Weights of a small mixture-of-experts language model, trained from scratch on English Wikipedia: 282M tokens, 5825 steps.
Below are experts of layer 4 (counted from 0) of a mixture-of-experts language model. Rows are named router (the router's row for the expert), down (a neuron's output weights, with its number) and show model dimensions 0-127. Each number is 500 + 25 x the weight over its row's rms, rounded and kept within 0 to 999. Numbers have three digits each.
Before each expert's rows: "raises" lists some tokens whose logits its average output raises strongly, later layers aside. This comes from a sample of Wikipedia text that the model never trained on.

# expert 33
raises: "ban", "ending", "ended", "Publication"
router:488517469453477545481487521501483470483461468496475527477541487482507462496501510460466473499539471480499506532518501546518515550461512491475504511496467526486454523508469487468452492484515530514462457486536483521471497468518499465526516504507471492479519526495520538475459538462502471486481508522534525521483485482522483520493549472476513472513483490455491524520496473543505491495522
down0:472486483463487516500449511493440516513510453520479513486488515512499471530514504491498518498483471492536491519524542479481513469495496491522494530546491456515472558516493482525517519467455449509497504489501553519484491464486472530475532524523492542469488488564543531477481516514506484479483477463473490489465498500481497494506544500523487494455497488465526522477459493523468526473484
down1:488545452537463465465541501493484488532490517484528522511531482496554522484472463456526504509471489527478525515485481495502485482468529482486493461517484482450538506498466466490477515444461484461495512534524465502488534479494517532488510464493484466519452504500492426464487488495510475494495491519496496515510488494482469486481541481522475493491535494478560470507498496515497505497484
down2:501486495423480534484516511494515494523476516528485486499518539493528515482500484465500488502505462468533498508508461454477535514503530447532464492454487501512435513510546459479483494488518492450499491494540493482475489484523506464501520468500512497476516531551509502490459503487469471485504484510499506490491471507503488494516539492510572487454474469480496499517475491441505521489470
down3:506526490461508455452475478488506542477495506501518485496512496485475554498567470523508486496488482462476512488454478464504546552491506468513487509460507508505458538496507462497482507511507538447526491477497496487519478492539507506516549501480532523479527521512484518508504476474478465493507493501510496502489448515440524494516549516484482498445527486487506513509500506487473452520535
down4:470529489528527499482486485531522515475471555499521503490489453498526469507504491493535498512488481531511477489487514488519535481495498542508486516527537483506478523466440479505521511527490501502523511522460504471499507525569498495556545536480503468524494547527518487482537471510487491538522517476504479515473472496550511435513512491500504483511504565521489542490505489497457506480528
down5:479517495441472546520508504475499468495486532535462597498519492505517446476517507501480504490506497508469534502525501537521509533478530456430486473495486515512478472480513472479544514483492486490462489484523502483494516490493489539496521466500470449489463508504520483500517530512479451458459516522508489507505496462542483509540488511492516490485484500494492506516458495512504534515517
down6:513498504529534512466563483499453525471468530451521478500526447527539508513454501464481536488520574517506481506468478526514494507508516495517486513495513538471515512504507448487529493491483468467483500475482513498481516504519496496506536501509449506539475490520481497495510472473495510484515486526499505509513476487528524483524469495514432478482558509535538516521498485553473493503505
down7:459542505536498478528476484534492509500514508486497526511487480507539474521509536492491525521481498494495520475522497539538540478497524498465487510484481517484529559505444502418468503498527466442528508498498518498481465494541557504529544506448493506481475506508499471477511491504489523529512469522499508520470481506533485500523510497506543492547514477463476475516499464489529476481476
down8:462519484523486519492524487504442466501488528488470482504529477511524485493453479501510502504496487551500493469504515474519516508482508510513452524560508428488513521471499522492534523496487472504492492502486501476484490514530507507543553511470471479537462519504432517471531461493502499500457492496503500503483563544483492457503506495505507466497459516476482499491521504527501523476561
down9:475464547477483523528522502462516506524509430502459526490508495481566485467514476489494471520507515523512507528537482525535499527470492520476528540522501563508486521458498479477489520506526543496504498492478465475508467511520467501437500497503536464524469522487488478477491478500496491474487506517485492511528444490478508506522479541505477484465535526498489526512488476547504485463503
down10:527489490518542516509511484466506506578499509520517512490510470506532491489502512463499481548469505478515515472482541507514455475482486497483497473509506543506488540511520540499513542467508498513506489494534501485493483483501537488481501454498474491560553501510480495522530489498475483532461518451491478484512534487489489492533538514510494487522510524440477482542507478509451508441546
down11:478471471521502506512481520523513519523510468558550461492517488536490478509545500517499461507478477480504530538525486506488482478477516542479545460473452523503520486452511513514489497524495515497530496463552517486491456484474488514456437501513516537511472490500484497514512528506469499515514505542510503495480485482545477494474528481513458473519506551491471502521449462510470480508497
down12:476488509534497467554483536481477508474497511463477521499489469543507447476502492474507491529481487541492479458484492505503533526501490504497469505506497523475562505488528436455489510505476503452491523508478497512490509532533500525517519511511530494500435510512493482546494481485489474518482484544484486509518482549486514487451520473514472467481489546491532515500499486513450500445479
down13:500520546542517521478489442476498513478486547459473547493499442479536467486499540488505528506533532504500505520509494511511528451474463500559495496528520513498495537514470508487531565483480485506498514528497539497524518509535517506504524526496520514493514484538501497512511498496521479502503509454497498490535542545482509489469467520498500528474534505480504516473493550525440504519505
down14:454530482470470523520520472532496521502507498469472552510509455470469491463504489502502473497508523504523523542486508513483526525507514500475522511523501508483516433521518530437519530506502515474511503505469412470507564518463517514526495516506489528526520557478483493473504470515506500515512454501491506503503496491491523475484516508503489508556518491483512518517495471480538549478497
down15:520468525483489534494529509533512519532528467509486503487495490442580490516500472519494466535495471482503483506471504503512517481506496507497503468535470498488542508496473469508521488518454482517515519494468489503476455500503468508525462518498537522497461530501495478502516513503496482519496515549502493518519498462490496552503503515470531553493536515516498495526469540572536494550450
down16:474464507508516476509541495471482519449516525487499494492486455486508522474504503504537514499445460473490479510486501531489507503498523467497509524511491486507511515492517520500515500439438503513538511504488474469511450523505524492532521520461544474542475468468490508449548484486478478522491517462491483494492485476439474524540507513497542464496495506494488469517466511532488492524559
down17:516519498473550514483528506468478449530525506480438514500499477502499493476535512500509489484511506520486509513470489537513530541518486534527525499517517512481501461494478476501511481431468550509467497525505505488462522489514481543518478530542508486509484540513487516502513511477488469455497542451503493498495467451516459530491456493494517505460541471481478501495517485547516520474536
down18:492510513531490515488483468546504502482484496465526515508497470492554463547481526508471532496539530497531510516556458479553486484511476507555468506505523509469505542496494515516490508526408470490518514498512532499506524517513508487494502496485520468502547491530511501509522505515503477464460468484476512490493530513539511477473522480496470530482539530522532538529527491493473492483520
down19:511537470488529523486526510504542492468487454466447552504483509495551554538501494532507475489527543495507480449512485527513489491524516506475456515481484529471523482490501488467478552538493506529485493483506462502519477481513517520521536487547494496504561497480495535533498551514484513447478469518497520514492493518503478512472523506464484473510522501479538515483499501498485494455518
down20:526478488495510479510500542541486475499441539505494535507495504486465522500503536569490557483515492522527529480487526514465517516498514542530504516509487495482527513519484485489499535513571509495495505533505568479506494489543494510535565498467517524481476533520485519502471542525481455497493502550487500497492486514503479484494496516501504456480497489512505549503466485490462538502505
down21:494485485494506479507498486510560498518467477476487528495504507501489505485523486494500487485494458484504504520554488500503537493504507507464519536533521497518500526476469450447490495503543509506525515558515541539497437527533537476556489480492556453507501536501532513531543520495500476497529500505496498495468484510488509542495480566494541521447510508499525521489519476483493486486524
down22:521501463492523516485534556503490523554490503566484506500492491524497485469487494472525482504482494521457497508511454549515459496501494504472506487454525505479513500509487494533513488446498491491483479533495469489479515471496458534462515501488460497504474538524494454533554534491452526514513549512501499508500478495493513522501534534533429498498540494506505468480490507541509503480484
down23:529489470441465471535542485504510487519484511513473495504509498523515470468448505468500467508455479535526485499489507509530446519473449581509541527535489480522484516516470511487500465485462521509476490489513495473504504531518497534504533498491484457549514504502479503488497507474517494503523492497507490487486494500555516451494468533482474481461497493513500533520500516542510554485491
down24:462520499480465502485478461483517474499481484528490533522492535507512524507533541520525507510464465503528465534463487487525517499508506494502520449508488523528508530488517474504498527524506464506497509503445530520476510509524517471524544512503561489480494477531531475492502500498511480466493545525500508505536532542485485494486509492532488478403485467471487545473495508523448501481491
down25:459540470491502511533517485480466501484484494429522544491526484488458465516480540481531528482547488501504467465481522496485544509487502533501516523523469468435510520512509524464491531485447495499501498516476526531479493552509537469524487525497498502508446471488487485492469503495505520525512468455497505483498514485518480440510520518510514517523496519545515488505494499538539507504512
down26:515457507480495486523562501485509494490453541549518512508508480467514462495487477497509457527489498491473519551498507560503491537446499485485506458494513523528480481501518508471540502487477518487514500539500470456502504502458455514502526496469520466471428504510457524483508518481499523488545510522497485510504477471550494522481493519477505485502444475494505488476485522517489540498523
down27:517497480559495506482466483493559511513481503505545494494484512530555550511516492510485472529506518507470453520474480469496509531502516560491511510527516486451489483485482447510498515507476499486478506506465497504491521482497480525516496483474470494548489542514496460468521501493472470531469500499511497504518548481468471491493550471475481539480527509538528512533482511509455451466507
down28:500494516488502496477511490517504473509481493504480500498478481505520473512463524498520495490523484534533500516540515480555486521494498495522463471516514486455541550557457536481504507523474500535493502499532555486517482516538460504548530480532495472547482513519482525497484510486501509506486561470475490501511548532496486483496515475500477517444498470523525558458522532492469466484523
down29:510470490475531524459487502458490480505481529521498498490494472452499510479522486482475494500495541447505486535508470525515516460500479444448506462443514504493504462532509499505498470481455511508515463504555483521480488492519503531463522472508528516513512487510482512464447526476519473502503480459493494507511509521449468473535526518523517477478522481441502503510510487537474470476525
down30:490490481508495513493522487432504440529488537512516458521523517486489546483450480465506477512469514491544459522520533510490506516468518541501514501540506434511506527525497496522501499488463512515462496542504530482473495542541487512519520555485496477507493466506471495491474505469477517520483537469501521489522541519512480482497485500527519472473479483517552520479514466504477533481526
down31:452484490496528490479504526507504492479478459548547487488500466496510475490482509470519481487476494535461504509500530522488448487503481505555495489451477539483506512492520481511465505516452494491519497465493496489502533482482492507485466495511474471570514486487466452500493519497482490521501473505488501498491469516554474503539511539506451435530555473528514464504485513532509533482495
down32:478535476475500527518500533529486492510497536488450526499520528509515480458532494500504517520502507466478532557479462494530489552482480495524498486504476473471467541501456464508540539533476483485503499524458514511517550515530460515505508503481467461533426502505453499487481504478473524520449517465493503514489497480495489450507508500503481493532524491504509510482466509529497536484490
down33:508479540471479492504500495496507499451486497480498454505496520480459504516533505494472503519498465500540499490476535478502547542503475496550482499479481490515519499456542498504465533488495504508477499479480545481459509524531458433544503484552518490484479503503485511462508466487498503520467503522507494517492472536481468501511521494510465496487545495476436541464491467493468461500458
down34:523505494520493502467499527455510484481479509468485529492509499532504458496530517479495520513540503505491566495522505489525471514507507486521495513455514516480492498480487449545495531523425508493474489506471478506477522543544533506541499462518542513516468514496520522490487515518497460494480501471497478492517460546469526557480534477471479481463543493497563504520510490508519487526498
down35:438497539497480469500469483486523524486445457482482480495498483515495479546527490499510515501521481537522456457440517492508499528509499520452513479515482504545540491463543456485518520507478512539449504502524464541495524479474523463503542528486518520477511487525496487529475501487482468466493517478499498517533480516518481515494514502483496503448505472472510487450508495477497475502461
down36:511474543475545531500509541456525505484458508489549511484513509519490526520486526478513483522496454463501504473516512491488489519512480462534546557504485515526488459457520468511489510478500511512513483505521499538487472536508469474515504478482553454513502469499477471491521525507486471455528517516518501507516434536506498487519517500504487546501497518469444487492519491478484484441488
down37:509522483565501501491475485506485446501547518482506469512548488481526526512477489520509547541499510501509483488481513492532517486505473522535500464516498493465496558532462512490487511489466521489490496495470508479489431549511521517506495519494503483536489512505469476505480493456518521485479527473524505501565529517517451530508489464522500473495499504542539537520509487532510526528546
down38:523508471539481474464474452505503467437490536494517508491513481519504502521477506471478507489512509540506461476455529483489500488503490508540502510539517420506499482509489536506509527475471497458487517524507554469496563512550492485512532526489484503516462526514494491485540470501497490510498493479503488483536512511542529438462514470498495518465561507496501527510515496484497508510510
down39:502502463465555514513518510475469507495441472506468486504498466478501484538464504499490505464556508518510500491472511537519494513491523479496492538469462458493542569512448473466459516502494482512503517528481472506437511487504486473513514484505481504495471464497454509478488562532498518476512494506498498503480480480442521482535473490548510507501502492465482507516495507531477488513514
down40:478488474440523543510493524494501500559488463494508501490498495520542508475500479486475517498507507496470501522488491494504505515491487471495519472489511554464503528480488464525547475461463543488498490525489507484465497538505503510491510481525481523540459507492492448500517522498464519464503539419491501514498511483503481529525503509530495487439518478524475519514424525501532489480469
down41:501487488424531523490495522526511505476515485499549526466535468478470453483477562454517468493499521482500487496498536511485460491493497507538500493509488511499508491510559538499455513499478461483553504497498507453480515522457462506519478505522509512490500475531440469534487528515531485513535495509488480496512465523546516467500511498486506468524495494501476482540489487497542521493523
down42:497503456482480473497488513481508540496484470561519538511500461488496500520475499503484502525492473509493492531467535460490523519513504492534496522477509510474495546496497476509504525501504523493506501530453477488491535523527461535506519526530465548481517529528447434488513496527486474540495501478487499502542464517446479478496516500486534466534489446454540505518487457496523503495476
down43:520463518497520525508507494507514480480501528500499516494510491467550477547495471524481502526516485485516477533523488505550491572507487459471492519512492473496483516481460423483483539485450535471466508516454504511520504521560437517531512524464481479527484529485515487484490506496481515489446540498504510509538510484500524458518504514508511482501515487519544524505468516516506496506523
down44:461528479533524465478483468484504501526476515508511516497464484494505506521467494477506503555498505523525486480564523482482512533525519504515472534540521496481522506486468464516523522470532528518496513507453516537477465560534536492525502538465503454526478518527483534527510488473521472507490499480501513534477538514496493537524480488510472505457514525489503521503499439503507470452475
down45:485536538542486533485520452514486469499534469484505506502509473512508472496486506502495458526509540498542511511487505451495488482502507538504525516511505499483521534486528513489532497541484497521518518537457510485502509549497525488538528525502499497524488488502462461483500450480490508451447496484493505494479514503555470473489539488518457504454559500553482533537521517488491526514539
down46:491468485531478513521499490471493534501493504521485546510530460512508477507471514503501519519473454496504506478494488521501494490516494510510491434461533503516436500520520497536500522507503485530526507517460505503507590506468561496489501518444542558501515505513506522493504463518534489508473461511481489498502476499525465471445541494486488511503551534487525491483479490521531505484500
down47:494522503521513521498494475517419466489486535504516449496539463481554489477491484474491531499485548524522492494472517486505495503490538474546451524493484414487528530504510529512493490532440514493509499507491517453480494516522534496533497527507485481520486493477455476487473501511496471494462471494493502508524492481542499503490520485504480450491516504519529518549513493514491479499534
down48:521463486507474481494547528528467438496486520471522486501516511433528529511538486507473521503510469474512497509489535499495496466485475455539550541495501497494463505497522537545481450482476493500490501512483494523467557498530534507557531499554492504467498531489490480523496524492472536478471483508501496505549473472507500516541486501470504489506513491481494506545493485532508493499478
down49:477489487490471498530529514504432508490526507483519537498497475462525475509495495480492516509469501549460511497527532479498475501508487441517543495466523535482501517485502520473525505499428503475492497516464513474486503481532482516473470480492472496495491460492482453525491508467495521451503531490480494509530468471479512493519523493480467493513560493529532466539453524554509504535486
down50:490530474544495500436540536493523510542485509496481523492496487482479477544539496496489468511521494541485510483477473518531487498494473547546489479506508553480471542476453480485488465485494484536473507518541506505490472495459475526489481501478510496521434536522464453500482551494494490503534519485493500496469514474538533517493480480501491480473507465504525499507474505524512523490545
down51:472512499528491476496539506477515528486458537459506529501493487497535514522480474461472497521492495506466572505491490518501489503483520525534502525539473478459521494502451476509475512538481494477493500516513495483515475497484488527493495510428474483513430479511487456442501502497490479517478525522494500489468450482522519459481517471495458492471557470501530536500488497516497530511509
down52:476502480478530493508512532471517529484464524514493561493471470481532463514530523503496470482487528463495499513514430529511502541530497508548446513473486536507495494480504518489508473506523499484516505517478486533495471502547476526528559509502513488472505523513525523478475487526451457512506496506483486485523445498459538487482489496450499492510504490450529541498472485490491509471466
down53:485477490523531476521521475511508506498496463503464495517504488512531476564502528456471523461540473526481496493464530494491497513526492504481504498508481502501500506494519466467478506519459524528481508518490487543492494514482509528500532540550485528464437503521540426534483485475475469474512519496498501514475460470472495491471505517474512506516531456462480534473496457461515506463492
down54:532472512487494509490505498493460490537514513515482464499498476495506492472466475468547448518448506505465500489483514494542504512479458504519542482549468475504482510492508458535506491473428503502507501527519531482517468534496473503506517545516529448566515481493475440451508507483490503497502482487509506500508484493547516468483468499526452506477502480481471481531482477510495513493477
down55:534518478490456536486478522540477493537525577503492523493495487488536498503476497548440515498476513521514474507507508502537531506526508498520549519504539484504482527495513466506515494510539520530508495510489513457525512474540465496503540527492480536507477527486498467489500505514500563493469489525484504507471474512526520475569459484518519470495514487543542507489502504506530477467473
down56:469472493487554450491519466443505531484472501496489535512481489486529401509491511469512502494510474482492543507509511518512534532504520479498490515507464492500533530494451503474495538499471507500507499518524524493488483491555454471538544484475529479499463510500503519475506505475474511520517521535491496525470517473496477508472471502493505498481501480507499561498494514527468449489536
down57:514495470536550508503494511443497467468449527526537512489515452487508537496477524480485467494481498520446509509489505534475522475480458513493491502470513525498511505540506533504471470460466499524487496521522518502496467516450518499538506522529489500538503511477493505469481544513493473459499518467493486504475523508453517488518553516543540482483517516510539521510456493535472464509507
down58:435505553504524511482470505542495499483558501451513484505495471441513453501464512498520455511500498497482532453498532507516471510484478524512472531476491506462517518513504473506468553489540495456487500471532470453495543483495505513461526531486528487474464507498490495452495477494522496516484520525503493510493488526521505470472529482499493475475490501497498538505532512469444488481515
down59:452486490488499517465463512472492504540497427504467552497495492522502461549455485509521485474537486500517458496456513522524512537492518534505531546512491541482528521511464479473476472501535539511506502476507526530474483486504476478504494539500484511524494512510492483501501527513490530509449499516493510509483473498437518516516506548524468504488549466484494499480477500535477503481460
down60:517494496521531534478510507464507469483495536505528520499488481480503517531550488497533479539511486520463482509489509531486503518504470471517479481492519494510473502510523475526530480458505519483482507500500514514466526483476550506473553479477510520492455448496461520510479459497480499481475533434488494518498509505535532484486527476487551487473487553509547536496463484497464516543552
down61:521539524536463501458511478504530514496502499464510474519486458492516515534483465534517490534490491520508455458469442521518501514499513523510502513530463523491508513517476502464521492505466489480516516502472484521520492529512524506472519531486516436545456495512497477524544506479546500506478519499517506516527500496507518479526500547517490457424465502551487543495491493512503535523520
down62:544485474520519489490531544470470464527499487483507491490506493480526485507506467470469485501489462477486520504475494530449447480495482487506524529488514458492523473506498535522486518513456498524516490508500514499489462508529573551464437481515469492561531463515498496474487518517526499507519490459500502482520487477529504493489486542493519530488524513510500444500470489536485482528540
down63:468509513477542456511500491475508509496431448523505501487495465489484516512479500496520481531492510533507526480505558537481498525533497494524494510481492515516498471495506486486456519474485519496492509517535489502524532499504472555503562479472512488485518499476505491522489506500442494484543514498517491489471472506497465476504529547472454478478511511465539457496505471507512502503410
down64:480522494475518522502475472510531474509454531485427501494511448496484450524546492509526479483464470501509498522463495518534509485507483502531531538519501551520516512462454532497524514501507530501474488520491512536499526480515509516564523477472507514481483526492473480551503476500462479454494487527503489483524465490552521483475476512469505488468504493506537505488456497539501502473501
down65:474529458528516508480472465461490496499460478474514489494495476498515490508435493507533492533492494502520466501491511481473478504503541547537452517580492450490514470502473503513515525551503495485480495517481506514492498537551488522541502508517511489530493496489453506496501500445513498535477556508517504507492518534478471460511431496512487465490513504494490507473505467509479476478491
down66:527490553490492531489505503473512548494479501479494500502502486472538499556507472512482487545551507456550529505492506478485456468497504498541447502543458506520509479499491481514489508452477483496509518508514513537460509473490475500490548511521491486483542528463510506501515485522516476492548444511502499509527482499473498481468475520522539464533491511488514532513498503536508450533462
down67:505511496514526557472519530493470488535507528510513537489517483455498527474520512525496522492481481491502528495484454518519465472504514511497532527470512506517481505532507501509499475499445487493525504512521508541475504538517549519411527481468497535516459468500508517493492517518465478500524496460513505485531459501496503462517531485486483433488538513537527491506468468514528482480539
down68:469494506468438502511493516453480522494522519464508534506508479490553513507509500486514544489531528497443522533508486499494488509497480495557477494507468511485522498535497497478476540501449496507531507537501489499501458480500496521488464489508518517453446483511487473460480467507515504517495478431491489485497521445493472479478503494506506510458490458513485563477471512459478489467504
down69:460535467441469456505507492494474454495476467501501502497499524475521472492511506514529558482521511502507490502489530497456530508482500475529506486477539494503496461496480483535485464507482453482499483496466509529488510503541522478521487526477496487446476528537539480518521529509456511491531464534497496519467491447491492518512511523501554470477502521488459521490461550502509491457488
down70:495520514497482523449511482505457484468512531483560513509526490525507532492513497480517493499490534527544513509442460525505524502514524508523506531506501483515524521510524479465529498460491495493512523484459523514469481521532546479492548537472466503508440480475457497501485483511525512492463509515474498503522497462536516468465514472522488493443511486531535535486489506560507502510468
down71:487478504487505495509523525473509511456481526499502505501489556477507484487476509486500486523496458499539455542502551475516498485510482477487497536527525453569483510518509512490502526506487481481490532549420523521497479524504493467522539470512476515503472516523484492502491486499512511506530496480494512505461449531494491482490471510485535471427459481502535532481491496482444518485494
down72:501496498456460518478535500564478495523511549490486477499505489493495500525537488522473515510454502528505479472440534535430516509528469472511464498480512472500517476445508500525483507461482455505490497529509487522467488475539455511473477489512482475514504488483498474509544482475511485447486505529492499482521473495508516495478451470468513488501515518453509503493525517470516455485512
down73:521482463467490514540532471481480467499527481487518509496515491499466476479505471489552476495491520537493513533480500548552529473493475489490506513517520465523477478545502460488518474516478495553512511548455545558481493522529509487549496498506523514497479450471497520467490487508532477512509504468498498516485495512500543493518511499519525471454479475498477518479477516540445509476524
down74:523517477516516500492499468493533460498462525449493495467479460487522497537471488492481443505510491510479535511502518513551500493511506511539472531523507507495535551527425476521479536496481506467479511468486527487489515516539466500511528482487470485538483520470491512455498500475463471505457530497494469484519538525505499502516485497495527452482526496495570527520501519495495474470519
down75:515511457489531488461468516468527498470452516505516533492503489451490539479515459461526495505493472476498526489447481564480545463508477503493539475524482482538469487502463525532486496503474514534480502526478528518506504486506517488506542479541477520511574515493514480476505493528496461493493496496486489483519479464531478458505540483482497509460507490508493519522510542473521469523494
down76:519499496482528524534537516538466483562503539541518465499508480455472465469486499540496500514490496542517482519492515546509517516479508536524532489473504546476467492533470478489498542492454477521474501466515523503486500480504503539497474507484480487544470478474474503479503521497508496488462537455498490534503509552513546533540501486501512459506529512513537504503470526519468531490515
down77:480478466509475514526516484474474512515475530507492462502531504496507449509498510530512452502474519503548490494506503522458541543500484542473481455475495544470452494527485485494502515492476464511510503528503539461438555535507475507486511509553519452516512485535476522515498491504481502483535504513485507511528487475467487476479471501483459497502471507488523477496515480501456526554466
down78:467493505532510537438506470485517469557477518505499538498513486480506498493468515517472479506501503515520493486535490485471501466497518498537439485526484490477510529514552468501541543468491479504505491501501507499487488491507489487556497499486543479477480538527504533501503505497504480493485523459492514525514560533473449452446518491463496544482525532479462503519517517510452484496514
down79:508466520434504487501495477461486519472519470470500528469507538452534482488461474480504496503462467510529486514505545508538498510509464449493535498539469515479482518534525528540500546481457482478517513548448517480486497514500490500507518507489525517523481473495490462505478490515490486457504523533467482525523479462531488480495455480503476515491536497499513479530454490536529494484500
down80:462519519504498482493482479465522497517535477519523534493495432482527440517517521494481486464497509485474455452489486543532479487505475495515472510483516517489495601536480498535490525474507504519490505500488507498492512529484489499537557542519520546524516504509495502455513497506475497500465484438490491503507487534472466505515508501490498497478515458491461523497513509548483498506489
down81:484505517505468482449497462491465453518499538509477513497475500468535459472506505469476465497513475469548482508452508501513505516489481509538469491517475529486460566535483488515523537524447472484485499520481534500484513443507490511530478518512462493525494492505480482480520489508460456505500514438499495504524495502523487514487474499489546512486499492485447506523460521529457519498512
down82:488540479528445451490516490496496433532485520499508504518503480483549489470468484476513519501495519524505551493458504510490486475503506530502472525530525522480518462466491467517499485459496481463505525514519468515500507512507488525497520517485520503490518489537459440469509480488466528493477483561496501499511477480520476544433486504499510462472524458484526497524535503488478536471487
down83:484478479471488525520504517486484493551482481502466544493478485486499487499511529491521505511526515546510490498535502506481517495544470484492505502451468533486547506512507489496499516488516466524516514501503524579479470517517458499495509478502567488528512515465497508478516477490465484479483454532483501501486487506467545493494469557462561454509541496497517494493524493561497523471492
down84:493471474489499547484528457437513495578450492504487504496493488498469465515450523438505476505496472532504498504508515513477484488491469509516504501509487474513504514569519510523495536504472476451477503509525516532492484502496494514493470471496513509521476464500474504479490503457507506525466532438481501508495458498467521478488496472492519496468557483457495521473496473472481500495470
down85:475471494521530504451513501467467524487485509534501477487528495462500474460458467519529519503473493509469532462487520519505506513474462513531524518474471498499498520500483511516489541410465524512475518507508486488490553484494534522461538499477495492529490480496527468493471520472471533459524529510504487483498485499494471460526507518535516523470508491526510442494472550509482490518465
down86:527509550487510504470492478506538492509486525479495465497507499511478459487547486496489527499482503487507488480476540507514496515514517520456489451481477489462473488500552435538506520462476499487507491516518469512515496523490483534492481518495522492572526531514507462461530474501469474482477520507498495499454528509495526508530534448502426500541465502489491449518508485505491485492471
down87:533463514502492515501546496548507514516489464450486514492461482569506452477508494504463461475490497503480490522485509458527495541536536486535471477529534503515503496486526455552483495473463504492487524485487500548537545522494465526496500529458520456508479527500508450505520471522478482532465516526483486497526502488518535498479511528476498462487508509506515501491470506509517495479471
down88:545513504529478490525495507510511529533535525484543465476533542507470513487516509500499537488498514525514504503455501535451486467484516509505534524489491534484475486516518444490497485490467483507517509490496511514475484540461539504441457501484510491533487445507494486494490506479505545431544507513502494469504485460538515552547483514526486470516512492494492468501482473546489511483506
down89:535504470491528482489507493458518491495499535521480507502511483465526475521467521495523502472536474491512476495483508513518477544523488480480473489541481470520493516497465495528482492482453472478483515537504449560460516593486528478498514517509491499529573486509440460485501525491486515528503518481497490503523548500518514475510521486506536518492511505495517492513497553497514504520539
down90:493520485508438531492556500532485493490492539463529524494496524512495487453431489493477498529505488507515507504472482504482494511497473483511501519489454525433553528516500472512471548471491470488510499496496540464458515506519478463522483485487469493548496479545499526531505452487487482466494517451493496500485506549480495447473503480491491487512539483514520505494513489495477488530517
down91:525473558542497456496485478520546447461494450487516482488539486509517523527496479485493580520481491474532490480479523541492502488487517488516498491460484514522514469516507495484476481516487497517493490512480515525525491538495516558530513506510496501496481464443474474534508522486519499501531522477493502477498499482535490485478538481499515468462491494491547502514459451525531501543478
down92:505515477472437531464483529487478510504532493511524500486512493487527500485479488472470568521435439536478521486497499506489544502513461472478500516506497524497495481495535466513463530497472550497525505478534499517504480498500496510483476515497515505531488539486461514463502466509497536533462455495484495493484460487551488501484502475526522523498564467508501505530506513519539481483473
down93:522441506509481506507484514529524509512481475474493482504483499493517516489494514518525519500443504513501481486507498513521535505495537491480487521538506532489491537537511487448517518522550505472560506480459509529515503490548459499505531500514515497512489502483506498506524508473529502488449483493516503524468398505516439523542495490519535479502532497490456491512469461505529471495465
down94:526505487475521467514503528506512510462500489437465528512490478487514483487473493489542447497530506495496497451531492497515469501477497533487498501476505508471527499474507480468526495463519544491480494505550555479504488492510477537528537473524506459495540493483477529502507528496491476491550504514503491502505463496548494537535522502535434504430472490518492539510527475504472528483512
down95:488503546481517471478526497425513486519499496550488471470514479442554515451492463494470535504484482487464539499497532541492506550481505511487522539465497526474487491498513503510445511444449530540506507527484522493515484483498517515487503513469509468534503516476497482523467525507460520492515495481515498471521501477528483492501526528501468519492492503542531480510497522535476471502498
down96:499471473491512448492509478523481514495454457488480532485486505511466485534556523478534480501520474486504508530545506462545461517499431507492505505489494528500473522461459518478462528492468544515496492500501495479517483505520501531536519489522517527484466508516515504502495505481511474513504524489497496488472434474509520545485534493496496522444551457466536483502532490469486503514512
down97:528519496498525526526517515516432466530523551546510499509504503532510518423528488480521476494499491521489489502484468532526477478491487477540483529437537534489484528526508521490546483451457492501510500504503497518463493501530529551479487484474514493519471463504477513501482505481491495491487510476491512520516481517462492546520488507489447469505537493499518467483481480536518497487545
down98:486508498522485520468538497522475482514484516532495494489513478471529500453508501528457544515513497481508542494495479517491535507483530505558460544500512486500474535532524520508504530520478523515517495542522492476510542517520551533455506495473491503512484464485512495525502482478480496486437521466513505497474485488479493483451504509499488432460551507491527502543453490476466508460486
down99:507481485476455491472529526533497517483495515505519509508510502491546475486473488495528486515468502455506478501481473517490538506525494485502495539479464510480511496475506434499459497514462521482510502458458520508493463525536447474483473511525528500494464501512539454520539484544471492498530467538488509494474488499524508486539516491520540481523480529446484453508448488544491534492508
down100:531435507516511469549508497480474492497489516505557502513497453502515473485510487533503496504532491531487485520484531520519493512506470477494513487464494484444511466518482481504510548526450518517479505504468567510501485551549525500519513484443517503551466482503461517462482492457517477511492523556494507507547485482493491516471479482485488490474508507533536530503484497520482509493504
down101:472501527494481492456528533463491532494501497481513506495488480464503502523485491501516524514509536509488573539487504482495486504497513522540506507484507578511500506495536460495472538485450504515541541494492503459521507487473509497485522499506493509501509496495479505510512502561489489439495521461475509518460460473504453490483490475508522479519535478488534580515521477497484507512449
down102:478518533502517504519514534487463479535479522495541529492503502460484521471501476506492523480473531469547509539492494527449504545453500461495523536465489507500518506534515449484479492522478511526516507468518561522482442498532532519487536529505507488504449456485477511489476526489456514544518514496483490499514479470516485510543482500519485475475503507498490526508458517502444506507515
down103:494520489473528508519488456515464504594511457468495536496514455513460456524499521502512489460470551550519513448495480543545499488471513465476503502472478506503539488480486529498469477498480478509519518511498511513501493496491476549524507484506498523504509501507555487494477478484498497472499526498495492494466496474508528517506518514503571452522477462479506507511507505497529522533483
down104:510485514533485501456524506469494491555404497509500498485511527479523475500499496461514495519502472468495500486491497501477529505464485522533476520477483494519509503514481514519469466511424504504473495515499549522473496519541526533529524524497526529521427504510469451520466530496498509533466530507485503506506482502485465475495488484462487468482517502477530494519456481519466497512512
down105:493504445498481459479493480505521517457531472472512549497501527519490506474564487486502503519476477560489535482431494554486491479485469488470498497511502501506486484530507483494512517552522525471521496532456513501520511535544551474505461489525493533501498476471504509505496499505547504510505518489486494493464489484493481501472528493500525468492488495548476529534487504533460557485495
down106:482479485463519552454507482537533483469458486500450520497496504444517497512538468540499469511474469506489523547462522552539525494513496480486514537489494504472489471476450488516489511484508498503507506471458497491493527521494480506510473481509497517489461510479513483479526490513478508446500524513499503509501490451515497497521506521523497494504492495477503476441474522598513474499511
down107:465485457496493499423477481499527492530494477472460505490505523469492478505469487487492509497511473464540469510504544483521509520481485512500487502571498415495503507510498477502532514515481509501481500528552506527512495494530479474518517554482530468555498523520447475514500489480461522526519504469491508502505513530545523471495466476508483534500487497495465509483519488497505471466525